From a checkpoint of a small mixture-of-experts model trained on Wikipedia: 659M tokens.
Below are experts of layer 5 (counted from 0) of a mixture-of-experts language model. Rows are named router (the router's row for the expert), down (a neuron's output weights, with its number) and show model dimensions 0-127. Each number is 500 + 50 x the weight over its row's rms, rounded and kept within 0 to 999. Numbers have three digits each.
Before each expert's rows: a language model's description of what the expert responds to; "raises" lists some tokens whose logits its average output raises strongly, later layers aside. This comes from a sample of Wikipedia text that the model never trained on.

# expert 4
What it handles: O-ending word pieces
raises: "gra", "log", "rect"
router:521531513486596516500450547476431454490466526411469500493554477429512498452465543531542557456527464373609549500485465559496551537495579473502457489594474447489559500461469475448466452576494604541568492475513546532437486530460488414508461563473470495507639430447494576516449539459536536466515516442541476517502552524460427482497401460473488395404491430473608512566410555556524472598524
down0:551596533443500500556471556539602479491514467519450452479487407490510496455438443597597550555497567536485480463508519539480386454507387468524539489559416496476443453574498508382481438474432429462389402441444488540479528458512585538525492533496529453556455548560501523514525472406445514482569439493562486554446472443570458503509456492484517470535500472460450536566580423593475525472460
down1:413534495504596495564498473498459423480461412481498540596602481609468501592426433494492424598556440495556486436566475479523473524527570405469511559576581526419433566444443506474514542528457432452498609512488500472517542486580557436480507535574446425515486560446452491534498474528537448521514539468540498439514407464514464547471498523474549474520488477523552453416527433407459441514551
down2:473419414503509438494542481489438547491421489493480441452425561555544471574483628430433551499561519388448517523506577462524518493478511516565528513436486500497532434436530475549514453580501489454614532481498529416525430496505503565477447519583466552483505483401459481500560475498477509476393479375512501498448367464501520521427545470606519523558550442526558489435455489560513568502566
down3:525588485521478477454474437564553456430478510521457451454563565430534502584465560540510504502348498489495440477516611469498581500561425443457420412611505435550504579509436565512388479556503528482563472484484580527499461484531534484501501503521552459562473464402480472552456495454531579445463442490481526564538487470430476510496433530483547502480464438438504416450625448511568552495535
down4:432478581467656514424589513513522529494527545493518553530403522486523415482576473526469436450520529587442587495431488574518525505500530543563463585508525509443465414570525498487462531533463511504624498469414476448455563589493509494465568461529475477471506525594464504475487570519446552506541481521479495437512432472584431500477603550457587586493486507525521567566509518438480422523587
down5:562477463597495442473552455502445569479491484526489577525461518449524527556489471567419510476599581535513593500433474509519531528514535517484554514491427446576530483508498456550585497636449522539518516417476514471539490435565494435505592549569604557504470449606449502549447491563527479480529580412496413409579431569539494533517599532555445507462488488531589521464528441508510527551541
down6:513447449499460511426560571509436569525487547468494556455528512479550540484512441484501515481556519527543539508485478494556495463472412572499542455453601501585513581597451525509496511474439514500534496468504398600543441480463394486518514442446494612467588426504598491485548370559462410491370507538547561499500590561512535528474473468464564415524509535445474606501512435546532526484491
down7:603515517505451458556416493478579492501489461494519528524481434589558504548505551449572551596449517536498516543518458493485506512555521513473409570536531542492550561586487424564445498511522505493471547541515581448498598538502536435506575581602464413509542587472538569499470528471521453508468432486610553426587588522436598486505487553550432453571448418485590504520445485475532445477544
down8:560587547485411539411430496460478469514515615527505487419512447541491562535446416525459546412514521540498479430507550485423580518440522424459532580539518480503484640412589486545504514500443515436408546513539421474437522469564590434546486475510417500462580491465571592549477510482478478550455481466495548534479479518503491469513503459425524452522555463532453444416460544472550405443524
down9:556524543488522419530563422488451468491472503506560553408527517435526479470488521516543497581458570472530536537509422465452514577504438518571478496644482496510520496428547538501493515495456458463638464510556481343536370579617543409564411508474519511526454525582475534511586501560477454537508566495507505471583452579526510505529490546391486509529501464570480481535538491458474487514465
down10:526546601512406598466508477525515524502492492449472399438535515460547575457512502459493519446516568479472505468553497459422547542417455472558512462497527480457465466547489539467395480507509501566432467534534532622485499451459491520484524441644453575490558462573500460484447513542565490472537487542585627557468509482549481572477394458518479493587533425394499440455590490511479455591516
down11:480433503549507494453535404436461475417442474485486516410537439587522487500576441450438523423475487524445495460512479466519517522410432549441578445450499478574463508509423501443552454462435469574467532524485518513509472508440547458477500442584484608468503477401444543534433551612514576535542484531560458563533607458438496520595540583449487525478496519441521539459394534523553490607488
down12:452535528518453550553524462483511512542454449496495550456517535479504651590508472588498458511483529462616457451432429511477474504498435460388503515498488488504575462456520507593436522518498449565525541493557537466606402505473483419439543521504425481542596522578540543546576508481503514436491588479635483544505500458502454385463397530501604482526517482436472502500435522565539529474527
down13:501408441523515530584465511515479511445488542612590479448556525486442538414480517462463439464463528453438443411534495515536587427489559455492427493568515568537445505431531507496540528469529443497561504492461537540460536351442479427602437431483589503580584504524519560479517459533545481586645505599502558517553486444497527519503582547508497535574522483527427507474479495466480507469463
down14:471403539516566441549444525498485586436518492521519466494384572488489459515525583518475546561449494525475509553567511586575511498491449542480479456541497490523430475424443514519485479483510503500539431500491550438418551494493510533438496558501484427544438533561480416558501367538436509524518520450373446496489536437515464613492635543469508521501384461531546465633471442478509507431451
down15:552496528587452498479528572464454500573552398441499420507479443515473487420461520440558538545479517550469403502553505540508467472438527513482497526557396531460354509520551491513442473472473472625454558514482434556384485446436474469402385494559452440391522501482521555518526549507488494505477520529536473523515574448535462567518497479541480464507449453393516567514389521545445476492437
down16:590415488488518602547522475530594579539480464531561505538465449567487560476475432563544505430443529477491502533463506462473454501511416497567485503438584444507489530450504492470375468517495548474544603567574500496481507563598462489509498467505453410421458553449485538451512505544510403511446555537528534580470506546459487415472546573540427442403439503526463375520468519521423543410478
down17:515478609500517580407454463534553417543571469511513502497464541509581585493454503476536576532562522516443516520491399445475488566455520531545501457493458466482491534583519463575556487445554425509459555489546590474536516404490572509536449587502454484483508467559573528434468520485516511534430434424536540490551491464513521482461414390491415516582539463424576495508566462423381542488405
down18:507524546410451475504375529486560483525554523528531571462538526416412525517515555470441502541482538461563461481466510480527539445411433381450430625544450469477511503451501515493544484433500514514520601461589449479523459538421465462490520507469518432549525558533582436476539433543579569492556440566533453479478497466349521454558506422563576482468552494530573503502480531539465415514541
down19:540493428400429634505468452546477429470549586525468596518480495482502562466634499516432461506422526444541436521486408478466483533517471485546515498574446456546489557579523527506435417505520504454557503543490554430508588410535494498415435508523548469432498485587542570424525466461514439476530547530551588585573415562545512426516458482470515541562431502484550539497565507459479502485490
down20:417563510551508568541578534462531587519492406466593472592535502549543368491420523510597416502501436496430476528448464489475455587473502536571550501386479539478413402509525550527371486574510498529544453456512448555493516465505503473535488493474573493553448509488520488478519572415563449466372585503526544526463464512535580459500475493533477550510458500493446486543453489482465543590514
down21:434404534504543500478465545470465483447484525481464525541456519565522390550454494561482453588584523407437507507429498450469556458576526519535512595581582464494515553481463473434455436466437506565454478454465572448451488538455453546479584601467509361513519536540450438517453424513457399471435405516526486487423429567487479514476470510582445539522484543547548494593450555474518501520541
down22:493506511491492501428600539419491567445453527449509474500551555503534468516523503492457427510545531414481507383467572419503533411450518589596542479451500565562491456479424531507511469501492443475531547495401514587399537505444495537473460512579547488459576396521490504468502549536530512491470417570457485401559597478549461547481598531414487494515629479482393571508535474510478537483515
down23:536533536480543524504523479466498417546575489470427498510558592514528523511385537496553504591489434526515527401534457624454495456508492486470589582519531440438441461471473584446371441480564547563539454483529408502562512444535510567536407509426660497449529418492563485561451485492480510461531364487509481453524438517491482445499535497535542545554538485481519506487514520474513453564478
down24:442541486400617559512575457553451518628477489500553602519433512510452508511477392442458523414484455464566461500447411541558529541507423430593498502554502498483480643473415490452495514456480463510496540520532523528587454518493537460525502571514454531446568484547500571433540468542478480440416484470522510483454517438466509454504493537600477534511532533551529385449483537525522563405457

# expert 3
What it handles: Medial vowel-consonant pieces
raises: "é", "á", "er"
router:500569593524480476415417452555539564540527479458525442495468476383469509421480555613534555519549445446493520473422535575375564589521514535442417510490461503473482522519517446498506558559505510520512529555442366567483464488622512548530482570511462538441485478535515554517507474583486454548514484446501508498529385490489477474557532471568397498506438452445531438506460537536429434576489
down0:560496558492422536489489433556484524550530390482487488447459547579454484438539586333548573465444507550490460416480551479521511499447557503542458568540470456459460357503453498467447539477477472548540498497462481487496479519528490505457494536498453528464519439611515482529475534419601457426506460501523479486495453402544539413471419471564481571628524546437514481396504465514520458559535
down1:441482509468574516502547404498473479532515459522490475484424586601492511453504467496521514482496569400572453385472539528426489535507392573591519500392554460469472438440461504542514459536581435457590430582542535438455574506495511516588454474484541456452459484526444522452559501494515501556442435507382463440565515474468553592535450551560505543473506471473508444599511481415485510460542
down2:523469545541490478509468452457520388503474492525464497593353494548475540456581595493467531546430462518442483561509422483475539524521582453403488490482522552471459513420427429451522513483510474507504486567545528506651591474445495636515564556451533503512499474562525430472360538544508468463493470498516455422545485438516460456529474497551595495511527549525481493482539459546377544501516
down3:560691460470492475429474481543542422549500505508441448478525498482433618447438438434519559495578512547442533439493512473544572582532453437414452527549516401479522520473581517453436524527558518498475448515492501560430431413569499392589482533448586489552440464599502527495588471468502477491475491505446504482491532454523523525492512498573572461500547477408510517515514456458463565492515
down4:584543512518410547501495505524535435530452523544514545531601514404412480533447549531539476523540524565443496535453458485456499609462523497452438444535440446461562535464543336523418538482515462468541492529531555521525453664520488496465478473509571576405534493528454632470481550507525525501590552516507512475529496477575474423501508512472505520559510431484561470457538590405540507451525
down5:530492560468627521505469512510549472477566534506502481543506529490551485454514410495520518516521542481551473495474461465551423482566505517524506564438445437531479425465652538543589489612600506516633517456475504443521452470501447467486398499479514519544575548539555465505581504504455471534493442457429444481526572551554448457468377463452325521458497487581482502548478508472475460536485
down6:562460398482481421484490468489460408513524445456467487605459409509507498516429492502574463503518568481507486520495521452503449485512539552596464509513518610584493447569442476522482569624449450481483534521529530524569584528499528480481464523457471504474577575495520383430397559469511517513526502418489469447500574612458558519493431454567423479508469469539558542513557507498518585614418
down7:508462529555507456550493501467461555434490482555535562491412550542518484629544514684419489493427445439487511522551481483476519460542515459477558389489478472580503498472415449507495531463553455551437579433491462440534509552590486469536465494401450454471367509558469465511473469500497510503519413461555436460546366528485486536463541446491535545511490532531424522506554464524511450449589
down8:432604558435443514476541445547550488490475521495432468482458542529502497530556482542490513606581516492498527471519592512539517556551397492576437425565538509613522516508454513487503436495535583492336456511499620520522586480532536548546496498550565508533449509518420476453449557434502566401508505500517490522510536564443577509489569524455504497524465578600499538408576438549512457531503
down9:459537456461499447515518487504498571493401470484463513513546481457438424491686486534491444575584475480441568570482408545566465500532381534389514447423514484565453435516512579468513439510465468480442500468467445478468488494530431426490458493452500512450364507471475479513452478546531476504518495506444581470472471537521605452481596505461515383479428520539511493574495423511500440484463
down10:484585521501583538436451603546528512426437508501475504509603392482536529487602519466523544530519509590444500454545508501578566461542480486506502491446598533430521442551393516486557554518537586437527475527439530523485531544481528450497483488491509372449485528469528622483535459458573527517503481518475437503467446431542522621504571467455490351504440469513589529510444538482442473515505
down11:474530526587434533531479498499497515527391444530550465463529468471512528569476408447579450464418478495561487554510496428545544599521421497411393541474585500526531437528419530571500576547501427434587548521525445453503533523475491537440536509608497496477581495449587398494543528404583528455453538467467526468440500539534464411562431513527541426476506476459531456480494546550451573477465
down12:466495549482444393443528455485452447570511513446510453413398534545502519404523525504404433555619527529419508454558539453486581527485529492457493460551479543447445555487519482540461512534541469542476536551492462488444500501413447497557510536504515535574614477394478451498546487597604562500536403575545543458528433493507532506523406463585476452568519466489503517497442591481440452437532
down13:372532483482563471532508491539466551433436422519521487599518386418523550548503459510462588481405516492551512596472486597572411502504484429585500508427568446572431537585520526519578489555562486405514547445512526500423457570537500463547451507489503506492568432415534575486502474488480537429456472470505524438443471496379562510513463554467518435480470505561525514499459575494496548484542
down14:629489544471417486477432492477557494576568475535465480494443459543471494569438478609483380604480451582491499492506407528425530490487435488393487520480495445409587511465574450606515515528488463506505390426490502456509487465523502491414500538446570494466464411570539460568410478490525547436537423531526475555532447463520467424469518491560460420485501500537538571459513520539513480483560
down15:451486528479514486560369552491541563434441565513470494509584499420566525484488580497504455483518451492528515519574400538431530447436541568536416483577534533561510567452414513585519508503502530543445538523544518468597422529531478529529383525528515432533379493516491553445483439481479507509516524463514388555457496426384534555451529475481514447473405503555443445549460449496547467485582
down16:544501502418548446507519515567435459568504393482520549530464486479538501538480544511422390366554406446411495495524441509462466514453593571482451450518393500415494532502540516478488493485549495499562489511435504570597488549575563558390548586542506603433514523595503548474414560485425488506472538522514442527455566518548486522494455476514509488462540509454547414459493522450509487418449
down17:552470586445407482545499520531471423505443435576540474469458481577583544519418567466515435524463577463505549524547575454472530500469474489435464460543550482548439510451451477605473477582568488441488490553543534426552544491610495520428456565473479500509538541589549385507567530428515471469592592542414492493468565433447383421519565511471532496492439517545526454478501497444510496485467
down18:494510597501527486538547580502425548523570519429543453491489499447489390438410434532557541578502509476396458456453487467471530493440442436467606558583553548474435445529526520573515500467558567530498527444524499504455448508431569499567533466478524507444452506551481488578568449467550419497530394478436480528531509422513454602536642401536486458471513525515453503543409480493470482472469
down19:494516510524444535450530495503517604508464548418437487451436439463435418478439437492617521564519488410506424490536651484533445518579434579408467483623529447441554519447531445504491497643447503523545400480522531513482437547567467530489505521521570554455530491516438509584529522485580493501506506517515542570571470548471478484476487418538477473446530415485521500576426532510528518496512
down20:396476537452539440423600500439490563530526430484511545484508524580418479554501449466581510692534454487528500461461592493484468559520561525462537520448503493497579522373611411527507497535588539491458533535492524424493431513514514555512530461551450537544501560507553519488532476521507531572523534445479513526616388412493511489493428505477417438467572467490489506526482557474508482541496
down21:466544644356457485484493477516570482444583555547432508494502474453540551473545565510453464505425532526523518567460477424519447451526444466530449521415438427567528472550562526494493503486483522485475451409442458447517458520504505448425387436447521522478446523504514563545548476548499546539496510501548519505581543379481536542530432440489430539436429477486420516604447481596561431525493
down22:547535518453463535580641403489533545551515489458517541428546442520392438517478439607527497446436428475572476521561561533464473435461471462566504448487507569538531515517589433588586430536505481454427431459476535489519453435495465515569501444518498544387490484454518414423580488449440551474571537559481484443537541497506500416482498480513523548512516497480557508460475549523566390438499
down23:606498534507385514512509474536598529550513444458480476439536471416430636562470501472561537514454425479527606493559454555408542577453543509454456467475560480596428522488559483546483532493480497470449500516489493483597447465468549496520488502537468484566432479397510436515445448512514490447473514504585555562480512497414550568505425459491515454421466461410405484479542589556461490550553
down24:459543422524510441480439496542614530556405466503475466444532511523534511383476390488545463543526517427503471503435543531596489527516446529332511582573470558418496555483467488495483575499492470531435454504449539582482495391438443460514528456486513442557518622482510498487536460473486532551497535463518448524397484482472484402507482447536471419394478516445480501538437526550547530516440

# expert 24
What it handles: Latinate verb stems
raises: "ed", "er", "ator"
router:575542546497493483526537469456534566432530583542565487453475480467510545388456535511463515490520396487595519433590526559500538443475488474491514499527537552460450578541445497479421502454537529581494497448471558473455591586526439491545344534446459463571574570507441511442434548568467407490504489406554459445498478477505473484410488484511474415459560572496491433582551542431477509504547
down0:404440526544522509487547417548475487513521425474520502516510470568477493546525476550489458531453462440542394473536540450494386549530398466453579451462417491519566608428520471556521482631529556473479545454447496544524495615579485482443438427551465549420510455522503517501396471525458454536491513466473512540491573428540524455530522472485519578500513510544584450509549422463566549452383
down1:412429480516524466518526373465591440555482487484464498484477509531463427472515508528465489417528544481489431505455601486537558550440519539574520524383569560544540571571444601494399494476537523543491479455494492568556492434508476443505457434500498506477572487454494552450491552462472538508469524527562551570528420552415524448465590528612480483507590500496503491448551537623539572451425
down2:488411483561470588469533456470472521572469558480456558436509502486451492558458450474497542472497530534436445485470531493395494530529423467472529509479489435406410507411548493558517416414438553587515457503623486490576497459481546497518442468453517494498586516484499555544573529454430417486552466493517556530452533423555519496566475553566541626492484454426546366479410574464496493470474
down3:473489469571581584457470571533496522425459424502423507487493426469452569533458539495515558487442472529503494552480579494513470570566487536579414483500565483471554504518597500466506456481465577538582461541536592433464494530516371541497504512647476485599461423519489578517539517432533490465474559523486459522488555508485468474584404524529479426476551439484508573520373513578520563527546
down4:526419554498541556543517577511528571502532470524545567550569467551519478453497523476524491486507451504472525390478467547525464445438508374486459539492531494581507453496514427567502446547573603391436514516576505473469534539525519376530436453448449471502430524514495470445570465546385453529407468489564544461546596485464425439372531543491465493459467484517551496504554561471466434443568
down5:491491437443568502494542493528422466512555402419489373585541467457550453547529433476501490544503459518513469516571569516479526554528641500517459427532546536490422444519601562444504530486507510498572517514475472496494497526551524492542544578534546530460545515505494443504515564505513508587543660546462542481527449583503499506510470466529407525504558473546521363488535629456425562549512
down6:475484562521495435414539509425493607575506505598428531472522457449539458494474441442442475463445464545531531476463520466476570450473489517483445549521532518412557549519477460461416492499482517503610426467434483547512428561514488507605582466432524471422499457520546647465571488520423464499457479505435486505436545462523445435498521513576435410491572517499490491500501550493489587561646
down7:449414469568593577397569416533538447428552451559513518505541478584473540505375506593530502493455494488506454501509514509470429510473533552579454496444545458506553411486485569482509523545502533423597497476378392507447482496404532553402466498550478469506510430521470411555486459474465524478464469504504548418536574455476418461485465522530484533584566503473509600494530487499520442564473
down8:509463469507535503541535477418469507434453464541457523555488405567462491526499446532476503480567412545491535511477510536425472556511438584527549515544576682478459472506502531353498463554437503552472449540435494537456549443411488512559567531468447475452543554476509453442457481446506559522520484508426570468467353504514439494471474494412536587535560506491594563579539523551486503503545
down9:486485480486412501493489439520610598512469484414401548523501555489472499477521518477497551482546487369486556528475496447517534383495455484529461472413500501581497544442452522508540503520510476475571464462451550491562556571545492506467489551541440500523551519610509535597408523655492577502510492579427463506491524499483497485552499440478491408417505547531543454452467519611580454567415
down10:499523463469448461538569422588472408580487490486583414480442494529506407517495521520496443496563431502461501507610474495459557547422488442533486403528525501599503556467457448498424452431505516412449516488495510447524483554625538383525412484441468516477461511515530577515389494473460417512438452458478501456418550539451550551449559558605470468513489494514464520421518561479487452514459
down11:569506511532532473529522442505520491518515487477440513456471586546653504440422491430545498539496484589539454489544474496554576508535443544479541480528580466463582474539447535595583477483546539448564521507433442482380600514470509481509472480524412436501454471438501467574556478500492452442465548570464425495465510379479488529474517593405571385483530434538541595521455476522454498495457
down12:453403541544497430517519531518437573504553464430596455388535475480503442530456675487504455435397540484577453524510518527491524451513505420573483469630447581486491498535488493576552474570462460489477508510531436506534487551402421538511486470469570527584446494419463489418439505508546565438524507448553552541492543482446514547559441557469489526524575480470569516497526434513548525522548
down13:446443452535473502515593437479485480544409451470421433422536548483586495391481495529471507469534518477501513550426577550539454439466527435555561511665505557465496561508472521509526517434434427504503621437462510552492472521509539509551530573564410495560556488487544503490497572475505573525513522524504523503416550473485508469519414426526461470499538534550352473432583498497518534599484
down14:576618503496491540484529517431466583515550494556478532475580528516550510497496447414432456462474386393536387457484530460411487446434512534514556590564505531496464509451459572521441433519438505464498524479423438475403491513541546509405511430529533425467471591532540457475558531528496447503461423453454541531508460464399416496513491405520436493474555541438536543507556477462504460586538
down15:446437589458552491479495504496551561518477454514393515444473420478545483549474505568581448409526446553543512526516532510499493512554588472578460528507521543437537448394540498455509476462465518387573499430542488534464522584532503499506513546566498484526359412485444492473474506530484481495420620531562576546533468560476479492562533516525565399442503516593481441506429528379449490447461
down16:468469526460498508646516447486571450475415552504458502493507406389497501417539464480517504530489447531528518531520537492526491458588535519464456558465526408418526514513473538544612453420472518461514400451479508476470449452441463503512503525515485507573403550500430488542529463434483470499470393454515534497495622420514463440412467617466531493519477534550443441559557578399467486470428
down17:411555579501428493463467453523560425543507499518527523485456451526602437384453492479510510453459477473503506521557355482524510529510493541475544470529499514508503487490445466506537527548464557497449512540400498475484447443509439440453374578483475550562592560512516511547541501439395493534459479495515599552576464388485506435459485589501508422485535490516419513392590458538485551503399
down18:470468462426493484469494530407482498415570508492591532521525443472489586465357477473537486388458490538470504448534429585482459520418528514567516487501521546457507514539571508462483524559553433442556577584463518534487508488431521536480600526523421496594459399622522471524557543522497441439506489509420548459462568498477450557432469562542491555544610463484502563532442499469577525492553
down19:516498529489502551438572471547522583528456475431498498489514476479507529479572555463560547524498505481482446475417443518508516511419476516509515502479449494452482495468519517430399449542459459562506590482409539476446404587598485582431464603519519493583518525589461532471483564461576470478446413571528514628455468448414484442413534441551519399487570513554413509535612524531543506520503
down20:465454515513503460523507462576565549475507507486458493456367460505499406537596521571546491435571500507447586544432345506498472436450490492468505535509552545517522419500636476475543419511465413417526541516515563431435499512487566597532530512550547487413503460502570547463430432470455393481511500509533460496486444477480447595487472485443441569476433513548516462479479490537465553437554
down21:494401454471583424454460454509565539522502562566580432529561504500526447487443408548513520434517478590539455475467490537418419445466535432542429458428456490469435467538552505415517533594504472406566466446507470439418390431574555489501438444451539581510567475462471488535467435462466514527515484517491498501477510578456546515474537588488466464516545467469500584484581512396458447428523
down22:589454477495487608473458514501523421434534406575502580456488520609511547510415546552493553473505518474419470569476493484402552437479501453452618523459462509535421406556514579508494541501477413438486514480546592595498493532555520556407543443453505618521456506522488501506480581492444517469573451502530398499470533584478471544531510460423450500486502580489491491540509530525559444562467
down23:514451557462523511578529517577468581503463418530495388517475462402473525501592487487548494532518466528483467531513534460459495442463561516506434428458540511655554319514548575509561467509452527435554491462498409473457484515541438463441461423484421444494477558520439551500547462452498506471483562433503523555479564501441551568529471567390473490539510534408516514533431548539524549508539
down24:477475436437471493502522393500477525575544489465487551634518435526403514508514486588459493460471458538529573559468506487487450615551462527533466523502471396509536465473539472495440432566508469488477481514586600599542442524553417504530493464462559568463458447558563550581521461581560530517526538418391451523464487591505545401469453497586449529482524505547489432568530559485479547502540

# expert 19
What it handles: A-ending name syllables
raises: "udi", "rate", "ric"
router:540452517537532558496509502458498494510521482475477387498434486513494491393482520484561546504567499489532535445519545537509492551489505535545468411585470463461529530565452451485564496544548492551489444508578487572472492530472490394576532644434551407573626366517510454430445572474480512485478549458566500541343466500502467513540483502499508481489606474529527416479406508489504488600520
down0:439559534519585496492537478413518408448537497529424456513571472564570485504496517518434510539535397503500444517552459485542539556452498493493513405483520546539572531452498453509517540550525497500571569451517571502472489498512495491597490507469491406525358463500440498491471493425558499580514389426622524510600451428441562502443439561534539518525439494585503563509495433482421451430585
down1:598535493606444531571487581549462465460561507474440519477491457387505459430519510520508519413513490545571490462486459607499447496578445613599551579438503458527482431515469509516605524570448491532409535556390536556520573476547457512560437449502593450478469470518497549421565461411513469482544474518462436469465471478519460462458470508494501525567519478472517562502586488454532512546590
down2:516574601455498552476474524533525621450474457560506515494503466494565525473478440520527491473451487513487480520447542492514505465499498433507539470454514442585498465550548581476456518551433391469537467470585603490472528576624567471413543444484581530476519499506458517533462554361516501384524471543589466455501427512459537633488499505413496470482494457462527471508503529504523551581635
down3:563546449436620470490406550480446556424410486514559460562521501451451477515498516496488583477489437394576523496508497481550441507476526496455531523613416538479504570484428536616488512527471504433533597475516465501515481478489416377483542505471431513402436503548545513517438464545494493497407473399464551478510491555477510493452536550514445516554564447489541564488550556522440433582417
down4:489576532432448462476465428517600561522583529566450557512466541454433485499541548449501591470516434447487475503534522526612506537467515480487461482614474492519518555562521479424482551461480538535508480466436455427462510478489588557590542554496548539395552552571497617447500552509404508487400459482490458475589545437467469447596465509475474539551488510474568439481583443481531488477391
down5:488540518457527480446427470481421493523591478506551534492482581355535586509473548465488601453497528514551525454556532489485466495472501508577401499536473496493576443500488480461523501400529601432526533497477463484557488583455532574552459471527507454563491479456542519574585505490426586417493514545360431393494603420490509526517477549463499495495490597554522444473548573524511575496468
down6:535501506485462507466431503481447446533510525565507444518466524418596531553544457610502513549489507581507526492558484526469536483503458425388483497522470539389532510305496447505542524477507599570492531599446532465570560515459563494539481484510541587544536463553517541515385522457529547554548499458524486481436566424546568536554545510544541489384511449477508455466590504463526465489427
down7:437426556421544567490494485537503524474431582361375539492463522432527422584526510361557490537575461450461517497476484600527525488474468536431515522471574510451500509385530491496474460567500460535565482483503480413528513479487528533552427547490454432549514463579484544579487498453566482574511540504442558493437452570469498506480547466506492434417549478453510459484443514444571582586480
down8:475477526503575467552429562532509513529493464609458452514461501497609526436515570468500568513496537551447522447387425556478422514538552409620456478546516506559526545475445475460559410477479479473483575518498519495499543505426552514496466534578593449516496522542545555444437438603510488445484413454495581462497496381497450523540508569535421503447442549502459605428540490558470564481510
down9:472453441453519508579563541503485531516553420465553602496447501538480610570506548514551470445539508465557560472553483416463435487523543561555543492476403456500579417567553455599535496471587553431507561537499481436563485535595530550546545551491435540549537446497490518480459526543513457524509420445464451528509488438581512395459444429458502609625498492449494469562532489483563468527468
down10:526539474424553560390592497541412475453416510470508510581494472440493506538499529667464486526515475533484489472327494435494402493567554538474512483491448591503607483484431441550530418514477522417562490555550485448492583531484515537509480433505509621527442545506458482509509526500527527467472545443508432465532494497499457573439513521516481445390514562536476573518460504557473515458469
down11:514574449519523567506508631548556472568469492475536443501393456537542420466535569533498377486545551450461490467556466447467569523480459422428490461582382446448449537512538456460389509342448473566487482473532572504557515533512568454527537494506516548560514514554535486483485515399483443502598443479499494482463497540527550558500462468545475467582559471462447470450567507552470531468462
down12:522574434460478516452550461500405495503499512529410570515404459563438444479526476566525514573468474491517441480467526509575490580546526500535516420523518459569521608439486467552466452451563537407497514444451464354518489530554535497489460457475426531401513481536569422488535501433562483506470411506498502444544650452493532525442538510501461524554521564597537534546540485504490619491436
down13:512459363558524497447452546559493517502491428483485526443451497565522494480477555531465463516531572572484538513553457589516526540454619605400542462432539418493502535520555533425503504414502551515584494502505521512518561583472594543566558520484500538462571558505506525515456506475435481474526479429590588490502533461559507604519457497604604496528450553539563445550455533436560483449435
down14:513582399461553489451527460451509437547464548497472481567502515546445561374459434538473546382498598523511508486469471538496490485510516520532438563516474439464457469534551434463469503480513545415609485507458411516497512413544526466491430413395500502469580480541510489532556519559564480489475472517473542521605493528491491520488417602529419365482463515482383530442395481474523513503467
down15:464459472502501508476492501446379424459456516539453641597612507481547575533453564499542503418480514568502583520471484483552487657528469490484441455533471498585514548590600502513479490470518495542557530422500481564564477587492527528402418493502505535522523444557506493431559457515507502465434581530466438509426505530479563482572422442464498432443497524480457515501445530527544595515517
down16:469501459425516468540466434600410437464513527491525609623527466501551539490547415479382429413574512523541494560429518534514422468567451559610490475464549469470493470513532565508508547559506479481573508484496473520546443536610509474517517479366456583515525557508426547531505432532474472544452500546506454462558469491417564438402448560477411518469529524469561496536480452463491502468484
down17:412522464450519461462521469464430476528435493419454512518522471524502432463495482457498429493467486513433498552449537446450514517428504403393563492602512537460523629512483573430481560419444469464446454511549605458499462530490506468377484530459538609522403572561497463522466566522448524550475611509487499483438466510461461513467471528608550527448513552552528446522485504580499401494426
down18:464581464525457512399493583466407496507446496649493475457442494497444540456542517525493582468472565553550419474533570457500548554564549380469486411403457543508594577425492481440515540551547507541554476523608516520533462500576469464563542506453503421507488491554516518578478561501543534564514519515432538525559513531505465460578439545554574479564519511548526464488496622527500535546518
down19:523591547548521516586489536532581378502512578579462428469528500501525438492482455616514554497541505475372431450567524538452566539524547394536409525498528524536514561465458468443520486453473484517468537506500584561522469512526506418547570486527486484493479548513435554484567503434458436585570627535371543532512507552520495472545578566493487564518459466555481421500488555483466533481559
down20:486500473474453455431460398441539553530544564481527444512465499503518398529433464616542500512442481548460548402537502489436529438502465606524438455451474456559447503500508539463530436458543449475423450437431460511502513452444513492514486522462603495563535482454434476591458499511478564503523537554589585514472532511496468518544406571528543420464557495483476384585530542385466559449419
down21:462548475453527558485467515531537517495495587540456585413577474496470524472508451503527536456466549530514563498414440548538530507479538552524505531636528418485478572433588475546510502480494423439447495524425526439444486483519547466559558510408507536513555550485504559497528535511507506535470584558529546489417584387460405611533430544550488567472423532521545495547377448566575441468455
down22:564439500499514436466477464547364460524529455446625467534513481512405609476559498517517504444494495483581570440516467433636495466506491373535505456493521499473466440462380493458505504560492561385516441545547476539525448550538490501566519581462539558550560467421441491507504490553503513393465510501513510471421615496515443501514587530442534488485465508511491550558463479500490586545483
down23:517437539613436456570487515411430423538521478496473542406526459510471468501544560562553524534455467558543491461555394494474442528500465420400509500611446527462525539447568422493536444537510546500521494472525637409568414510471512508543391522490573517536559500497560558501482531570432514567520438442494435528511497499478533564461558487540527544581552462504491528504599523396472507477523
down24:429571442535504470494483573556566453442514483520512492509506530512454506520462553556527487493479511496422459530526472472501538522432455428465398454372476561522462423552392560464464463483443533508545510495503573431357530435483552457482557545467428457592501527620490576552465508496512504534534437523560396486535458472516467473543483536510522475558489458572530575599426505482553533465636